Weights of a small mixture-of-experts language model, trained from scratch on English Wikipedia.
Size: 10 layers, width 160, 11.7M parameters.
Below are experts of layer 6 (counted from 0) of a mixture-of-experts language model. Rows are named router (the router's row for the expert), down (a neuron's output weights, with its number) and show model dimensions 0-159. Each number is 128 + 32 x the weight over its row's rms, rounded and kept within 0 to 255. Numbers have three digits each.
After each expert's rows: "raises" lists some tokens whose logits its average output raises strongly, later layers aside. This comes from a sample of Wikipedia text that the model never trained on.

# expert 56
router:202148135132133090082182116090119125104137190103202162097174083202111158123140092138108152125161138095092111108197135148116097118118171211139127135126131144085111105167128146123128092136145090091100133087108131157132110167122161093220079136107137087130200133130146096160188144133125163145127121163151118120145153150193153140132147119072089123105146179101141158084139096030172139076112145170134123118176110142124143145183122137111094153180102157142107098163109127157166141123141071
down0:140124171123138178138139128074104116125066083156162145153144152121166162185122135111115162091173095120177159109152157141142092087135117154127124068139115099077156135110095154074169081098120151116221140161144117117057134132105119128155155160119176119150114196114073089115120052106129139121130054085168147110134128057134159159070135098146148168114090147171157152074111151110089112126158125096092133083202089114176173139072133127101121095135134108149157153050131118123143111163131098
down1:092140165125192100119148197162103105085146142121159141070115168160136129136200127150167177147135154127084124111158182178141110177104139170141131084104095110115124095128150158141129117118131140089123181140147170108148057113077143130135149063069089086109063105084149140125079174143105117104160114186125161144176093139190128156126153110123185167136217101152121134143176121097129161138170125121051114110124077099157148156054145136124126096151099092132119150148160094118079156106159157
down2:167165122141140174117078153175148127157186148108224142161111096088101119139139120132162124123128152086138128117167133150120177099130116141130125119149121127115094117147125107131138142130092136083122174109159164173131123133164129093153091143145150128117193079150173139071143190162154154180102109105071013116122159146142189092101074031092078137116110108118115120053121105141146147115102185115146116144081124157176104122149032155164139109131124112172144151130165103115069121145160138
down3:168104133122129126153156138107167144130148182075097067147104143074198041117105129061137084108075149156139080088105137152158122122182130102184107052127127143221099154108121151123111094085134145075156126128123129151100143122121081146108144149162097145155093136142124102160092146072142126137129139157176143109113128155117111139169140164179146145116151139107078118144096117118137127133121156198114140047142148100074182102094101112103159134122139146096187185151076160124117187138050103
down4:093151131127115096173182130101192096130141170156062123174108109128177152093120097160124024122169114093078158118138095100140132183129124133144143105142136124087116177119169096097104143132209177103140165127175088101102099175177131125131170136084159144178105100132160122166151096147152105051135174153093121142125134132103136098161190132130132109123082118100139100165132123134150107127125121092151130068099157134148131124111107098165095102105159156169163097092120083094249169110118092
down5:092138054128198109050139134110130188159118124083093174067082086157142115117150123152082125165141115109128158133102131159172116100119099116160154122113110172181144111107090122118082087128078153123134177083129120137149098136170068111158142142158106122111105096179138103146082146080152115069170089180096121113122117146122170172159124139099102189176136099106195157115178095137062082047164114121150144140093074145094121163135111131147118113169061127167121112169140155121076165115113115
down6:150156094123126137077123131136083129112136141122104142136128150123141089138131132099101096109143153126105168191153131106093155109155115167093113147143127134115097110155138140109119170152047090123110139091130105170164153062224144135121095125165122111122132134058147092119139081179080153201132110140177124060141165129133145146175137109150163120091129124103076214114152093129134149129095073114116099137096184133113113202096098163049091080072122077153190078069137141186116097118162116
down7:111184115128143188137113088177153141124143142126120133084119058137147157093130162149111112088094139182198108054118140121135114122146081127135082151116125135084161166132161159112121157098153113108086102086099145137189200142089111135062092131132101140130137116158155113167103120145150093095126067171095109127074124163132103141132081127185105119121132101174151097093090111093043102181127182164153185169109094185098027112075147132124159128138104158129120150145149130104110187086122114
down8:184056132092079120147103178092146164129137093124176160127131120157124101124165145141137159136120082100150142123168125128125081109090093064133123111136115114129127113116151054125141098075185143143055079102100152091163135086199113158143165104133146137182138146073102131093148137076127151118111030114095103128132121182117106095101158101127151126129089131128128137209108079147160081138139125158120111125132156168135186109082147135097103133106137128117183209160083147073134198186114155
down9:184155155113130142153193100199091144126116107153104132130093116107101063116109120073097108122109071118167097183140134145164112106113137147115105172148152140086115140099110093167105099169128107192111093117115078121143092147173117164178166119204076183176127145097141188110141122176110176119096114124152087131137122094105146147129165121161110175155133143139128150113107118184134144145172168102168109164113215110121128048180178170137124104113151146113122134105095069074129141182204136
down10:176151049122122059098176113128067138151143134061098129141143088143133137176116103147049090143068199092102137173189147100092126124126179110190123108089113165100114100084138156073106127144137141153126129052097096155148150109181098134157131165111062140122128097117147100120122083112098110164074169153135084135127123167177113127154119174086108116128103096085142073130146111132187182180098125104099127179146134134156137140190095157166183107112130130114126132142084098175115139110141114
down11:132117116120139129116110121171102144093158166089139107094143142072102125166129118144091087160110061109133120161098142130154186189159150064169171058140117106106099156105144079137104105150065138150141160105142123075096177148122091136132139136085123153170186107148120147080060101197108126138144125116160151095129167207099122076128128065078180090158077171137097131131176164112168161121164141121157150158123148125110157132136082192142136127114046084073118162115146152142163128158150177
down12:119123177093198169103128183061165146147146128134189103133174091131134122131099127121107124111129188106061111157136130143165127146081121075139099120107144187142122108103165151146144120138117095094046146170121185120098076076071144166158126109155087099123168127173162091112179163063152112185017135132122119126113102155087139090127113170140107140125095074128165103131123125128135085181112165138074135109115168118116166142131154122191113096169166134154164152180142100164135146161159135
raises: "est", "ill", "h"

# expert 14
router:120127154132096191108113168147120149113096195085121108156207121122123112059135086140156140120116096125104096105139171154130080153184122179139152081112144115120156099155134157156178136104197156094130167107116147172153209121075107121148151158112156107162178093167156075170125180201171165141171093124118149079126153165168185124128155065103173133141133141134109097135069163092124171180184120170133101102174138119108103143128156184142101138130114153134161124182089090104169154134112127
down0:122068160150149089159110187129090141095155143165123146136160097144116121087180166116144102117155101021113133130174136114187086112149097170165184150089111097120167071159126128129163105154095156112096132153158135096118111102126157139118144179104098060107104116165135042151172141214132201110186093164104098134087148176164129088133092149063100156142135126133125138127122197149113142129073117188103076114144122088089127127110136125101122140178100159142172091147098101153131131104122132
down1:140080101110135122146135161141176121127179184181119096099158134139128094107122124163186124187117061109154178123142115155114080144100097175180130122064098127091172146032138130085107133124138121122131092106168092140132162138122129106126120139158119119132076178135191082172117254121086179118060095151133066156153122151092147098146084123138114135113082150160135140110103181154149149100134103169091107130164141069092057139134098125089130133140146152108118135074154111122153120091102157
down2:105134125161128154132170179091090061168112057130098152107129117153137084145079132103162115054098130101097144158114100104131107137164117117118094093153122157175185109145082130124140111155224179126142046201163162096104126113092165087123155113140194115148141114186097114135183128125143169098128151075124149077114099154154123145121101147068104109091147141137113063137123190105125124098103151140166160106142171093155112076188123119147130092160152149150188163152164117121127097175171139
down3:130154168110129131112129114122065113187149111101167053178170170171152166147195142145167100084155125152149075081081153187086109074128117082120183152130126132185102109068120145161096079132067141104111155109110126180134156120159145105137102142083097117124091097113122080118128135124167141158190176098178180143108189143112174115120151155114133105112147122171077190130085123128126112128164147112113174123144106086120154147121164148173143138104071134173107046124139087090082112164137142
down4:142140094177125113135104113101108174164103113115122150156065108093157131170094188167165133099122141118176155068146156205086113153090117141106090152119116126085128128092130128111253123060113026093144117148130085122129183144195117168127177134118097175148112152112124078116143145079089107122092091144103115145138141138123076135156101132107108119175126112123075117143132107102093143150149054173103110197154141150116142152112134096145072084178125127092157124179141113177113125139122114
down5:132153125189091088187114177076140141135113196189117131211093151092102118154053065182104139103148121118132070092106131103117180086137160078162182155099174133156160155063074140147095086098133159106144101163133180181116149112165163096130110115133145131072175172106077091102152141152128131161119129142142132114175145080120121126109145092157079129168138135140118111131124114093110116166130143065134158130126040127148166115153136106120102123116153114148109128142117088132139108202069094
down6:109185179116174106079110124183115058085126091167125114088130130176064120104174111084141148101180125183123168108142150121132110147139124168034123159163124159144092134113098107140111118081109060089080128097156096148159066126176081146095123117122137153092142131150160152067120120087129165146077145218182119140168133138109143156111111111150113103107147138035146104112117107159103150100159106144136160183135109077103123118090109142084161058126135096078131129147129166135122103086136104
down7:102142082103066125111074119131078144114108055082158096131114135154154178098167139134151129040156105148102118118124134107161103097182137089151119154119137129087116158145191125092137165165195119177125127154115137129142111133156084138117136163151182065104106137099121146153109130131051093066111108159107188114164137099201115079151051070151121092135198120120122165162114093159103127138131110158147040131104132161119112117159078183102167134148117138154135160186150122096116151163115131
down8:106149096150087177121111035071173101091131129119105153087136164082128167120150132122130127135150184112081095106096093087170156097108063141135121114121171144123081172118106123125170093141095114107115165122084140166128058146163131121164131139144127100151063100134179105148142123121167099079169111130129117138061099086134169169121108133137129152148169123123107114092152064111136091151118076128174193059161136100099123130076232122125119106132131183083093198126166101083149132112115110
down9:161200171144101146117112237119149174169183100134122160154093180081126134132168176161116129157222143134122149153161179133122191106166142131149120110103127146175159138124113188070141074139143116114196104144123056170100153155098141134111126137105135178165105201111123143169093131146121138163154143084120113099129125169096140076197127097112137119110065129097152152137149137117091123128149092146127138103140048119121108167136100094146171114129091108102162116174140111096127153141176170
down10:081134097128078173092114168130097119139139111082079072142146124135169143107181146111101149079101052174130182145113073127109129133122096072110121134097120082125160147147121174145117126133146102196166098101100135144090153149144135131180157104124153115121142159170108038082091160087145084126111090108126146101111120111120203089096083118111140115175108148152084088138165161161139138128160127124130125119164178144167119067130148119145020103085179132184165158130094113162163162168089168
down11:123164109088116091130134205078160084146119179082113120142107076144129151092163149061128144193162151151114124128139115153080129163113156167147093137135169162191169144072086133145106017123082127113196083114146147161066117137156144167114114128123108109159079094142161180105124134114167169113086158149148145099092085149093120165215143113141141161135135161102091090128106165096147133121066079122090123090091105100176103134150135104139152127093121136098205121131158130146154106113133159
down12:154108133179166152125126112075128121148094110048100144165173111176150123157142107107088111124122192110105172084116121025160179138090079140109117122084140109096083127100114106142102191112111126096123122124108154176101079122234105100139132105054149143138124131159143107070077129122106135160081125164125148156138207132183120146154159114151106068143112127097139105165114109093154090123064098114164162145061126131123147071128118116144120194089124134132119157172146128145154130147124069
raises: "l", "f", "cl"

# expert 23
router:157125135144124129110116175129097151110042149123151135100149080187159125052092113143171115134083101127068139067144139188151027166165104165100125173145143166109142120137148123133162146154150108086110096099132179195140177127095133128198147115109170146140155107191136098143168186179120124155163099159174117077135142132169160180160128105107137139170156142101170135122096123080092095091156176115118138090153142120114137154103188142140097142193100162148122140176147113106102171140074130
down0:132105123143106063102112101125141143064149148083127156156107126117154070091161084149135132118126119147117110144126128129120088121165176115118153138178130152141116086137143089193125058101151083065143133099127157120138125155109084145126143119079139126148164133130136121125187111177110165187124124123127081190164175126104088203076141141143110089178237212170154132127139071194119113130126104156159139146128110153053093102124123176111187160170146106183151158146151122072114119139127090
down1:147129133140135138136135122111172119173097122143140163138077104156207115055146178132152109185115066095172154108110150156175121095176125160153149157123096146098165108181135113104114128107069127133082070126123079143109116155127095184158108073140125128141164093070145142132144165190203191145145127084147115148125113126135107114102100127174114064129159159103178106158114147140122167121152163139095149099121173161101097096123122125087116103140123059163159149176115210064142164096151206
down2:106104193126095100124163082071084074176114123134193106123129068126112161117139108023080090101146060138184163119147103108141103112096142098116162107145093155083113125149141096143148148174091179097113199124139146116150155157131145153132142111114183133156165123088125111086122087182094138119127135125094147110163166105113111161081164120154126103079081119154130151117117097104114111150069104104137139119109184121145145137139101092150103064128150122113193183122209163043087132103124114
down3:112191136143163103120117116175124114107121223156095142122069159099108181132123140107084141104127173078139059149109097082161097102089164122156132129110139131153198097116109180118080154148107133158142129116146158120136137092192173120154110088125098157142161102127056119145152110131130078104127113139127098180067148114161133156121114078146161094158138134130117130085133122122148176171168053102139152139046104138147101143133141153118104157107124156203127104188070046170079143178145109
down4:164084119176076089165188182134090100096173142169131162091138157066104147136103132074129182139098133170150154111098113109109152177122096169139116104117129144158078104081122162132108122129122098112079092141113128141172120116116174062135131113137127078160115114142099148067167151108078195128112147128167173078154118125135114126077107125149124176067151159080207143153096134144083146113106060139099120129098061157147112132123151078178126082077066114161100111152157144133125136147195087
down5:156144147098113174155166122092115129162116137124122121131124171152113208122113158075129084131111063154195137155124138171139099167148135171139147148124098125122149096133213173170114161195066129144068104142110178098148099185111163111142090095108145091034107117139170159098188137100072150154165112103189071147105105104134135101143158078158103125114116106164143110176139082128192072185086060128167109081139143087125149129146074126158131124128120134133122151119141152113103141115091144
down6:112105173149102138151131086123075182134141158124118070134099113142172135229152125125144140114127144060151145121069163149112139135098141136117103099119129164128144109107124118125145137147073134119128106138096143082132101146146156106142106132110073111211121163106142145077047078109122151088166097147130117101102155161161094179123128104094175049151106161098113073161152088118112166131163101217124128134086053119099150137098110142128120066110196106080166170114123121109092062119087173
down7:206144096140106173084150086148132142141132097094126101158167135072140186152091088166115114129083094113115095082086116075111126131152156084117137067155167104105106141154121148100124138156069114141090102145066173178132093138070122094114139089090100232155127160125113129114131171105130071152172093102105100148078146151033113102102123124148122153169116088121139106145125113131127107087154082105085137151119066087125148158095104128138116103116091031180148149147135141113115122184153134
down8:111123129113130107146109109140112140138049136201125165146089114198122173146140157114154146183179139180127095128075131108124117074135146171130199165142157125167065137087153099119136153160139120142077133137132109092175128203174135103129090114128155110130163143133126075168128148144175149142122111114043124112141113191135134166145090194092080112146120121140178085093106151130163150121069096128143173178053138087119076163162115127051167194185103114143132141135146145150156128130129111
down9:084141135091077186111133123046147117057152142127114114117170097119148122163126096103153065096193109127076100165160108143107135177162115133117111137098099080074109181076179182123139096125133131138079140174143119117078193091117093113115104124105131146123124121188117082164157176116166159126106143100183123089128151157173088117093168153139163128130142159154150142146182120130118172145151132080111123152119115188147126136119126160116077074114119168178176172165131139152195091177051117
down10:150143119152126151141028076115121114132165126072131138109172110158162080165229080066147119123123110113179146124123119104147169099143156097126172138156189141093124098107143094158080174179102087105160127101111139091145083139159108145099133182076080121133139129172119107116080079137114107134132137101136076125165131090112148160100170162127110081117054070129137101159091132138113111168117131124175153094189126174131078045129099147114145109130098178120137065153102173157127156130162125
down11:032114144100163093184175088115143162103114144135174044117087110132137125106140148167147117126126139131105183149124121145067160096092126090108137099162143144188097132165174162112151179116175110140185145167173125090114127142117178097108186069163118126197150111127128127128172164102168170135112180135115124136167159110103100176166143112171186069135122140141191163132133100162073123120143141189094123119121132144152093138128037088163140118128097155137117147123098179103140170167145168
down12:195064117177123140154154162122108174166132094115134160120112140152149168089060099173131092138159095126137136134191149139117116191127123152110199079218146135113135127170144119169121135148149062156101103107115164170187160110131158134137109157056150113137123085168161171237175128128142112154172137131131143074071123154106116130137166125110116124210126148094078146170123110171118118127126141077096088101138167125121134169127145120104084144176091142100179109104164153129140125119083145
raises: "v", "g", "ve", "ver", "f"

# expert 65
router:107147115150096094088127147156088138130131146092122129153165101144165171073087121128158133112096112162094141079161132161153055163107097174115179119107178163115163155143132149136147124099174073092172080107095180159151136132101141095163135175117145136137116104146082076114145129176131137126152073144213153077186161169143129172168166072105134111138131175121192223099069128097107126154138158124115095168128093114100146125138118145079059106146081118103150136152144133102198161100082115
down0:117121137177149165102071183177135137100126137113072155069129120075099112075165184162142081135109114105101073127124114133105126145127143086157057145160096141139099089173142206145146193132104104148093152127093115149092128126095102124143105122106104153112087111153150141146126096109104148209108143176146107100143088105146142171150121113084103141110170090128097113202130125087149118112144087096138123065124115138075125116063155125154212178076102136153122045107073140130166176095149114
down1:147149088108106094112163159128081117120096110155116158149113104123097196181152171166089134103068142143174173115088164181114143085123115096118152113114119196113139098119135127129138066111124160117109092107178044135127106224096163163134056143166155129094113118117131084128101111108108164089178126088148136115084154121127101171047106103121139187099147118142132063153101142154151150156097096079135103154124121045103121106105127093201154128118140131128179161117111163171157101142086169
down2:124098142091164124132133141120101140135153162131114123075088150114200089117119095101166161212136136167149060095186098108124105156141175123139077128132144126186103107094154123122143154168080081101052140087132067188129167116161163121196173089121086141163121106148136138142117075143114139090091200112116122111121117116211109170140140107133108151121164148147117066065125147099128139156101114102149086121079137092133105129097170169104135156150112160177146183117110115185180132091178095
down3:119172114096112138191147103173119128150171123111076157173108128093140122152127118146098077112166148138113098100111118170194107176114123115128180070134235110164178117108121145169155157175205121167126115178121126102107113151125096170123127156137041094088151200151101167146093128106131123129113090124133090098147158140121120169191170155125096202095143146179133124127162134081128128157114188129058072089130130148169143128146129148076139136099184150123120129123167124078161102145090147
down4:116178127165100114102093091157181100049167114103127150113059132132105077196160155084140083093140126109116116180130169153120133168124166180138096173136098148109148038101117141122156102140162165164125167112095169080086136103146075115076105129166083129112164164118126094100063150099103113119100108140100112143099178120102124130118164156144114097117095106092130125061168138120199119128109110193099138128133151162139147182063108149159127144158121162091124116060183079112133167091114098
down5:168088128117126145095140103111098159108074136186190095207109142122071165198123020125143089118106132137133056135150115115155192165062137113170154138171134127128109133134110123129089139107071085114109131128125111114110098107107129114122090141129130170146161133091108155070174173085143156145138106105146117132078061128141133109120130100165107122185159096166136117130173100098134126131126129128117159130166099142100077098154121121176097162188106186139062130077059078146117117126175068
down6:143112122094112152153174079140107146187172195104133098142126121140163136156099138091096127081107127170110113109115107176142138137083166115155151160134164134099149132106176139173089156128158164178168048164089098155198116148111118148153116120022135124126172149151157146120059094163140118131093139108171106118107129096159124091120124122164116109131084114134141117176112126101073112147136029114138136095143155111184116087152099091187122114174176143136141113083104075054183178166115149
down7:149126109135159092101123156081125085118093092097165121137192130098123137168136084117136154156096151138108043084135110179162153145081180137151035174109079106107128116135187125073147131125149149087157139195127092114133111146174125171116116090134121124169150123083191161112068127110061149101092124121091157178176140162116148153101098128138231123128097129067123148155164142162141145177154122147129078101155086106080134138136114135155143053088141142104174181107118117120109138157144103
down8:119083089132112150099109139117162210150085176168192118161115121123158156139148081087141077071167136092145118172090119132137098103138115100173172177144159174104183115069113082064141144131098143061105124164158118148129156120101100106182121176149112206092159072100071052126092138149154097097084141174121101125116117117164147064151161106134083132129130119152147115156120162107073101107127167092122148115123112153111097199143113119130117111143168064126126147089149159092154127155071129
down9:129159133175114123105083132111111124206154166123110102161165111125132097133117121109089170156165095121130102169104123139138125171126139095189132121142136176103108101171141120060105103144093082089079134186149146145123090148103124154201107150226168175186139111110109121117122122079174170180143127191140073104161093152042136100094122141120113097166119090062128116187138154140122153130165161099100118112158095133121201112163152097153145105110106128147096122068160082081110109135191112
down10:187158104085165153102113124125145150090121140139114128114110164062077124120101208091132143132141069146166125121145139106154160110139077087132190169105181169106100100073086158172178099096121091134079145155091121145187108146138174158149124146150125130135122168111162016149107161089120109105133068042130097109088122107087122140095176137159105145165124136156169160106151099143172161140116154093131134090134160167140155137100118132137082109108181077135093094155110072154144150128058131
down11:096147139126142147163166144141092139103104131118145071138137117147153131174080097176092113154106131093120142133213138085165119095107123106092117098162115107166069123097175113169118148095114131153156121083149092122095055076152173122121160111139104124114166082112164152127139162118082056101077219127079106129182133173185112158090124126113117096113132121069114137101120119139112195113127129134124137189188133052075149134102125086186111097109093098111131126153080136088125091209158139
down12:127172085089097072126100122077089154161112156090178155112126180154117112169139115135120137151144132142139165077151141110110166106133100123091109102130117094107131130137144086184120158051122086080171165151151112166177098102158068099116154089161137146151117144148099139107135104120112066167082099138107121126124190158113181118078174130177123084085064154108106073160177092132114105107075136152100078081164114134110125118145158127135138149226111147165142066182156162167127139192133082
raises: "t", "te", "to"

# expert 30
router:082168152167119155154108112086124147083171143115157139177135088105120130078076162130147097161061127124136126089126172114149078126142152145120097068126211113124111098150141166133113136121117099108028153124094122191165135148094097102157114181113133083132144113157164111111156120177104172102111113211158175109152128125134117163148131117126144131178094131191111147098075112148140155082138107101143120090157131103117118152106245141125131149172080149105094111154138096108193134069128066
down0:167064111087160179013094124133155119113099138124150161065137108178105086110095092116142170125105114129113054146121104129082098130147149106108159134107128141103057179109144127117078186093095158085160153096143147147147149070147102118123115128067117167100141081113116114152114097173088144148092147165128103156118099121103159057105193129054125124150151120099131138077127108085126149107146167114150148138131132106165087143161121143076052168086100069122113159127112170135154112089162085
down1:131155062129121101107154106134154120169139157135146104146130101096138094199061149130182108124077141123093122103129164106120121115144084064085090055104181114147117154094059118112137112115100113157108085183131168093091124082134116064117163119150087154173122123096139157075097160151110137124112071128091134172103091193156133149122047109119128107143161111180147166114138117153153128159106174154110083160131091172123169176115141147186091115178176118180180155123161103064091161116161122
down2:132118081169139168045171144164136146089124117184143105146142106199151138123178074129160154072143091128075123126104131102102145093149142117160177135183133145127154104184114141144125050098161155105144189126128163115103117165100065110105164159073161059146124152207161121143112103112121134101163159122175085157119124171135136154169149119145083110189155156109131097165105217179132128094138126125153147142135121085153161112109126142114194127080132125097118126142152174166122132119145045
down3:109130117150137148149135140199158130150098109107128135060055151036173118137151073161151138163158111095171052163135146148162211141106138141160101129128076137121154142147080116088112105105112138143137136153096150137140115087170107136199139113080076118157188181058140095070132145115126136069113164148101141140193109112140166129132130109096076115130096159143121099131140123082167154110134134096106088102122131165162094148076151180206145111115185090114122177107104103112136096168144156
down4:089142145123141126087076118126159175135100120164132140119146133170169131135076128149125164114128124131124109089129132128117050069098140142123148179092165104080174128123140080134142113140120085122126098173140129134143125174137084091160113124164142094084091168131154064092131116109115147085159137159135108175157134129087127136161154149140064098132171132136153084158123069137108146134104067144227109085184126137083153123115202089089132175159124158137102130117059102184124150008090176
down5:107079132099123163158126216117100102106125108124203093132061134125119139102159148083161127151182165117157147081091158097141118134102117181147144165127080173098156148107179184134137108105096154066153116125075131138129057114101153131162101200135140127073102178113117070125128120114148104139071147137180198071106149118120117129143096103105107066147156174130107162126135111127151163141104096153158165121155153085107142129149158139146083113117044075194067151132103164098125118171120122
down6:228135145057112212150141170128185150104168075121144159075064164149114108146066119113121095102211105091146090143169133100111162087101095141127126154138142136095158141067053117118122084119138184096192143142109173159125103091089128128104094112119099118134090118111128106131189103096150131124089096133104121143098146198095106114116123097137115099104151109111125149102105066119113147151160153157095148116144110160160131147120164129061069099126191114144133141129126094104082170159084148
down7:096169188137103096139167156135115101181127110125126120181109157164126144151164153145119097153107149060076124165119147169082127132118146076099072069151158057121239115099142154128195133132114127122113127141152189093123177124155104085126170157094100098099159142185151107120183102114131137156119125140144162084089189164159096074113122110104097142123137109101116173157157185163086098145143166168084134131104104150106188134170160182126157107125138191112111130155056127142126108098130085
down8:191135104131133081136142132110096138131106174128099089120136091100115121136140038098163077122067141140109100136120157145114165145126159120152125125120148161088154125153139109135123090145123138074082099096136092144119180120169125171110184119128193063131120140097152159123113134018129117179138138122178127134160101117193186080148166148088153172120098104105095144101103121091134153139105168083195132133128087201143150164122146082092113105108169184165166135093148154198091106156110060
down9:051158121089108132126144117093095137205125163166150142144147165103167140173162159126103101145085131139096139110076128150100153095133109060151174181109120135142120165174141150120158179099143127088084139098116118106140162121094142104157134132153143109144087077191219082121184152132139168084130114122055164107112121129155098070098178124054158175160098117152106132092108149093178105145181122052150112088103166157180095139161173126126116112141141095116108137126116146169186158116155170
down10:121107078053133138090062082143154189142101155103063109146152123117143127127093111099194139147148164119068094147141054146186122105128164113167060141111142106182133100123092166094130111076115163108121141134108082156102123198105159111167144149060120103109162118089118146135090128123096110166107127120122193115174076102198129107090097129135127137075147186150069137087104136074166151127152091131104111098119125108146223132152139114128122147098079102142133140111156138114150092063136139
down11:128136141165070135150083124159120163222138181155114167093162126116123089112126102139110080122106119138115090067142108027150081102140082119128121145122091140123151104140086151130130096129155194063122148087084088183146144115052151115083160172126102113111151139155120105154207156193110094128083148130115127138117143184068141110140113130100133127124183142100100067142135103143105159173131119178107139192110109133092093113158129170102134120188157133174134137161103165190166117095164137
down12:125189150068148134142093161198082114082128081175141095140116130070090097140096110123064149142104166179060165124106095101108133100173116120109073159145121180127103105137114103204117169102103167162140090121139163150171113118120143086093137092125177057136177133142098146158149129125188159141105110122098095134083116137108146144147127148162142139051040082083127108129142177122118060122112119074119084140109176128137131160141141146109133086099094128166135132176117204118076144127136135
raises: "er", "ure", "red", "ur"

# expert 13
router:126121175166121151091146132126086144144130148112140087158144115167119143121142082088165110142133175128117096154146127133115045216119145169111140123120135179075194116111188127107169128158114127108105073124105124209191121101120072123138114127096159091227160094175132130093158131146113191103155148179146108049122118135162157145149168111111127098108149132156134134108096116148133140128156108175114117129174081124126169161114163208083172094137119194128090125141072122133181163137079094
down0:130146140152124120133156116181141182141113093134200028182165132200112126094116065094104132142129099111100145164109113123112095105152159094151155157178086132152179186104147112188112125131096149072140160116089054139129112107120093171130142170171152095128122133122126053108115162133123152087101091217119156104140117110169109064162075123152088187090144111095083104125130117213081114158165116152048108160149135114122150155134120128110131118164119172118120131135112150095136134144101131
down1:148166103160147115098141130117129126196143065087118123165092148104049144184125128132129159094188147105108117135125122114148135091126152104133168194106122086139150194141104145150150154103188144103117158137085165124097103124200151127133107173140081156161099074124046154125137185145164153163196187073158169135084067143123052111119125189124102140125084130074116088123144094076134131136094125123163120129153143107170141134071107136140056116169135111164133182121122138116160160173129116
down2:124157170170163162116129158113168170153130148125164165122105094113142113133148185135116101116119161154063184112074134144093161151106133178169095106148042123159128159171133112150132148124096029139132111176158145106054116117115110134087144077107140158166103162154134086114123109162134077143146058162125153128162153110086058171151144102209164120154189113143109105086134146061169141123108149146130161176090151148175124114163129177163143130124097087138177098097127145113086120084159095
down3:154076123071096102148105089109134105170131111119141123138148128142073062150114169121111102111129133168092141150143105123105111133101132104090123109157124195092141114119122125108150153167139156099127153099078184127122110174123089100131094091125175194075117075128131167099159149134118138077086123076144072148146118198173102188112105114097167192123127151158086118079202134084121134176162163123176141085180106084179144106120194102126168089082115090135116065094098162104151126172112064
down4:169132158183142109164117125111147081083158092070078077103125191105103117142108110136102168125135137132133150093130160102146148131093142133175166158071149089063094115180082172103097184114090202113091174081118150150125174075194069096100102104186092095098121147083124133106173116154154200164116086165153179159156129141155116100082119164131120142089129144098159115127098108068090135057109092097142133145134122127125117122079103106112150075103164123132101166129133167139068135108113128
down5:115129187132191092125095093148145108185175095132116128167139148096119129178114125177103097176121072122143131149218131108087144111080110163113116122195156145181140159108204109160117147157117077178137162157057114137123152149092142065134070115125175180126133181167112127113137132179076140146172110110111086077057076131086122081132144156101130140106109126105149150167146089120144181175147121173135157146102136097116156086079171144110144115152115148130096114147179162131158099115174090
down6:097193119138109168064134163098149132098098119118170166166124163119133149106096144138147177078145100171137127151099090151175101091101134126118116172155108151120111141103127127149137125102098091162146086139135059158110091081160155138102154116111193147209130129109094233202128099120130082108130155122110136119123085166106100119101170071158100170150162096200150163150193140066126151149163146154127146144095156166114166089162160124162128085170102095137140092114133087092185147152160069
down7:104155114147014074124145130121150149133108145131154177055153114133146153110121117072072121153181145136136200115146078146119145154122134181120154084133111133122096116108149097080157117128106170136180123147109225116132110074148121148100148104093102226199154154097070208104133136089140160130096105172115160094101054143110156133129103160141112159134156105139132213119187130111167096119151101120144135154140106171178141148146141176115152137117147157107124111101123116089120112144123114
down8:099139109062156156154159111082133192076161138156119134085091140083146120165151121196157118136166168159086111156114123149096163136114106148103117051124084103168096170161226077163146101090181087070138143072183131117128194150167135144127125103128118131128125157089141134080163127119096086098126106167171146147133110133100074158122092111132163125135160110189083197114088111148080155098152099109184099123142137131139145110156061082122074107184118119136098113124145092129109153164127146
down9:126115127148095100126177133098077126185134116139094067116149131110140093163145099118114155135091163113132106107072116129105180124048199130156145063104151162137120097114141113085133140103133111049134138087111136116145131160085110156166112122243105139075114174106090138102158141140078110128133122095126119099154114090127093118122147162158163084091160154126152125160111137143095092167078089127114105103064086104066092125108117094063192149142112200111154151119171112187167166159135179
down10:114147145122157157165118148100125116170153048138103133166125185051112130142191142128212183153134118167106140149120129128116140138104100096140145129092121213123140107088177116162114066124120151141180098146160106116153149135120126108116160101142126152151129150106094180110160128098147094108132127139170117168078125088154101131137145090100099127098103153135099161131255126145134105073160073172164143147171111142129158150118051149146174201175123100113119139147135110074155145139129078
down11:175094072121157122131117109084140164090123150089158148147104130044112120122134153100168127065125072168155183130101123125111105148134145084135149120172093109105152165106125116119129170097136111111076157117114112166121030134200110119153105110106130203142198155107128173121104134122134158092095148093094100117148082169166102075189138123103162103161126123189145141170190128188112084162100124141132159171150137123192207099093154153131107069112127160115147138131106160060119125131101154
down12:089125133161098071119119105119114089130144164116100109162188161121119139114135095134171168125169126115125071078173124109175075122130123160145159148124138136102106085194120154130162070085100128105166129178099169175108135184091077084113129109153153055173123102145158142092147107099107113117154079173144105197098195115141141163061089116144103073135154066087136096102120088167112182073159100132113097115130161161101120092123112164145190127143139160099189073098147145178110161127139160
raises: "The", "A", "S", "In"